Experts of a small language model.
Size: 8 layers, width 160, vocabulary 2605, 15.5M parameters.
Below are experts of layer 3 (counted from 0) of a mixture-of-experts language model. Rows are named router (the router's row for the expert), up (a neuron's input weights, with its number), down (a neuron's output weights, with its number) and show model dimensions 0-159. Each number is 128 + 24 x the weight over its row's rms, rounded and kept within 0 to 255. Numbers have three digits each.
After each expert's rows: "comes after" lists some tokens at least twice as common just before its tokens as in all text; "mostly gets" lists some tokens that are sent to it at least half of the time. This comes from a sample of Wikipedia text that the model never trained on. Tokens count by the router's weight.

# expert 24
router:129147148084117116102116184093097121112108112146148111105090144098151113171150118130162110149138126125121117163107119117128142152072102142109091128127106094155125092098098107101149102110140123136113132113147127106154165138123145119115131120097163160110152175126156093105116117108152104139107162150153141124102126119128153168117082111151184105153139159110144122172134102147086145138091121094167169122168129155139138118109097108140118102067148139131128147159098158133124112106092108
up51:084112099110115127099143154123131138113121090111111118134114152142097095120137122115095122059129127108168137160126102114104138111160142124082101123143142070115169137146143116191124135154113149110124175171127101123104119155133107138175109114149124109127161119098072189142096139109118107123150138117108119119127174130137148141120137108180117100150139157142133110114125151112124111114100134091165160155133121079167109125121156140157114132139148114079126101091130147110117117143177124
down51:152074120139111134124054189099148143117083136126110135097105149145160099102122133104132106084125098138160101158146117107110153123145108165143122085125098123141148162144121091130127150133158143126121134192129155132123114156155114124178134114124116141117151084096124149154143121133219103140156166123115104120122161133115144105152145118112146137119092117114114125102109148132137143094154144130132167128127133107112100150128127083084128085099132153106143105146111138121148105112156136
comes after: "\n", ".", ",", "s.", " that", "=="
mostly gets: " which", " when", " where", " that", " However,", " if"

# expert 39
router:129149143160146079153101112139132101145151166150119155120154108166122150116117106118124126136103143124127163078161125096157119146145131103159107125150080070122130151138087141120122120134171119142115089088123134135124100107161087139108125122109101089159147087133122132088119131110101113113123113109113126136137128124070168156134105135083135113090116090096112141114128149113163124124064113149147158094124130140114160122152146133096128117124125144120155171162156085163126185139156110
up12:142105121119154107145129103121116084169143098094144156149100156126112141093124126151125137094101111112127171113117115124159157097139153122122128137147096130116086128103156148134091100147148116144128166086125159102136156116140120148181150131108123108140107141147137102114188161158109103121120126094143155134134100139106106089063095106140130117180144164160154122155149099150128137133110144110139104139133166151164128079135086145137104063145103125157173130103121110116145137118165112
down12:157150155143130141121118113136173133143100150123131087150102199160113126131136104153087125122165162125135111102148181127126168147143102181178108119093157102106119110113103152109144116102121096179113143101154118157127096175140154159078104147102125123116136120105112158141110117112154123123104113172107115135128110103131116153166105147114121167113153103086102114113134145106123132137153128079145148101130116094121135145125155143165119171120119107128100102134069099105138128113138113
comes after: " |", " on", " of", " in", ":", " December"
mostly gets: " Jan", " Med", " Feb", " Oct", " February", " 22"

# expert 21
router:092146144099120090151091127147149108093104169127102115160143105082153111182138114127164131128111108139143191112099095121133162092108106141095167142114116106121153107127102143105105094138146097125161112123167104116124179122122159149148112114159160146119114137115135111133132137104135123155116125131168135137089173130130124139073102100161138108118137151125110088146139135162079133167163104081103105130147081143163107092094109160158135104113110134104104128135121145134119122101128141
up0:128145105126148133129122082156128130134159101101170207090148137125136146117058122126123155138127117149134128099108144117193085140124123094145091122108089154144132159137116153086087115157124107154114150122101114140112110134116108087107179132136123129108140105113144127145112110152111123150142108072135141105180131124129158092111118107168101163133114133153125137109128149117167120120125127121146106145117115129094170129175142130117161165169158154127174148099129111146122158143152153
down0:086110154119121125120124147123131111110135207146127139149107149178112150176132146101112163135126098131135143124114120126096163137150151160152139128141083123154132186124133143141092138132114111152137156102123125117123135098150078151155152150122113088131128169142137115138172134150153120131147161113164139141122124134167140121090117145160129086109122176168120104117184130147100146120193115134142156098105141086133147084115153084113135114107131136160126157113135072135117133094132142
comes after: ".", "s.", "\n", " He", " he", " that"
mostly gets: " They", " However,", " they", "though", " During", " After"

# expert 4
router:138130101103148100102163116134144136157149167152084111136129100134136145099127097134108153159125141159077139141118139130140154156085143113134111108135093157111125161155111129122175140155123178118114166070150120140157113116107122105123162110144115144140149111172111097148151111098105106160167084132121106103158070087117143120138136157111118112107140142124090159093154147108141102078176115103104107146110141141175117136140115153128113118123126144131101089080128101166130137144099144
up2:130120165132113109164126128158099112080152079099117086133102146126121100151138133113117102084149163128173135155119173117075154135140096140122136122089146064114143118110121120137137143111129133180137142119128125103063127146113119144142126123120177108165144087087139136137124105151112145149123067130147113166119129144113105130110143146115116118106160164113128138108115095135122119109103142140128132148118175141100120099149143128092133135174177149178138083159134110143140135156091133
down2:104164131150168108151120133126140093143096118149101104114100130183109101146140113076118088110148157154106121149114177153087128109109107121177125156117134159161083139098126135110138140131095112122118108101134140107167142107108122106155120116098149133127162149109141139112140134149186133127135109162157119143115126115168115135166119111093140114110106103120117149144089134140164107139101123129139132103168119143142106118138154118111104106153098094158080104085119105058149095102140176
comes after: " a", " the", " his", " |", "'s", " an"
mostly gets: " ", " t", " m", " res", " gu", " po"

# expert 31
router:160165135100139158093102102146093153135134131128114140148125150104117143145124155112133123166137151126135135166116130107175148146126108155165127155138137109155157102089095137078114112142163093103082159147137165150094144120112148078139142144134086142102162151156098111166191125156135141143159151100162136148087108141115139149085109129095120168110118136175141156124160126106144135107148134126154113159125151130134113112139108092131138157141139157122172132151136089096114161163111103
up0:118136118100155117149118164119140138159101115172154123143137141147144144149139092154119164165182152071101106183097124118144134138142122075126144173125068152143101184158117110106114128137124099105113126091088127121122132140149149130127157141126114124142129177143165150127120118153101118101132127097121184129132136133138150131115103096118156122135089143142164133114139115130156137144167132125159167172143123139125136141125112132135110096185125128171155160085152137108157174132138166
down0:110098137140145134146138165089117145115124184101118096146122132157089117129188171128113115098159123109181125125088141124113123107126132164098158143182143127114136133131122148143128139135122110153134157146156134152126172185148122135116123120163131112093132160139154079162114169151138126100131105171114087132107119146139114118098136134106157055101109094131132105083112128112134076123162097146120145113116168090122135121130115132105135125107141097158111115111108115142144092142128173
comes after: "\n", "|", " ", "-", "\n ", " Win"
mostly gets: "|", "|---|---|---|---", " JP", " MF", "ceeded", " Win"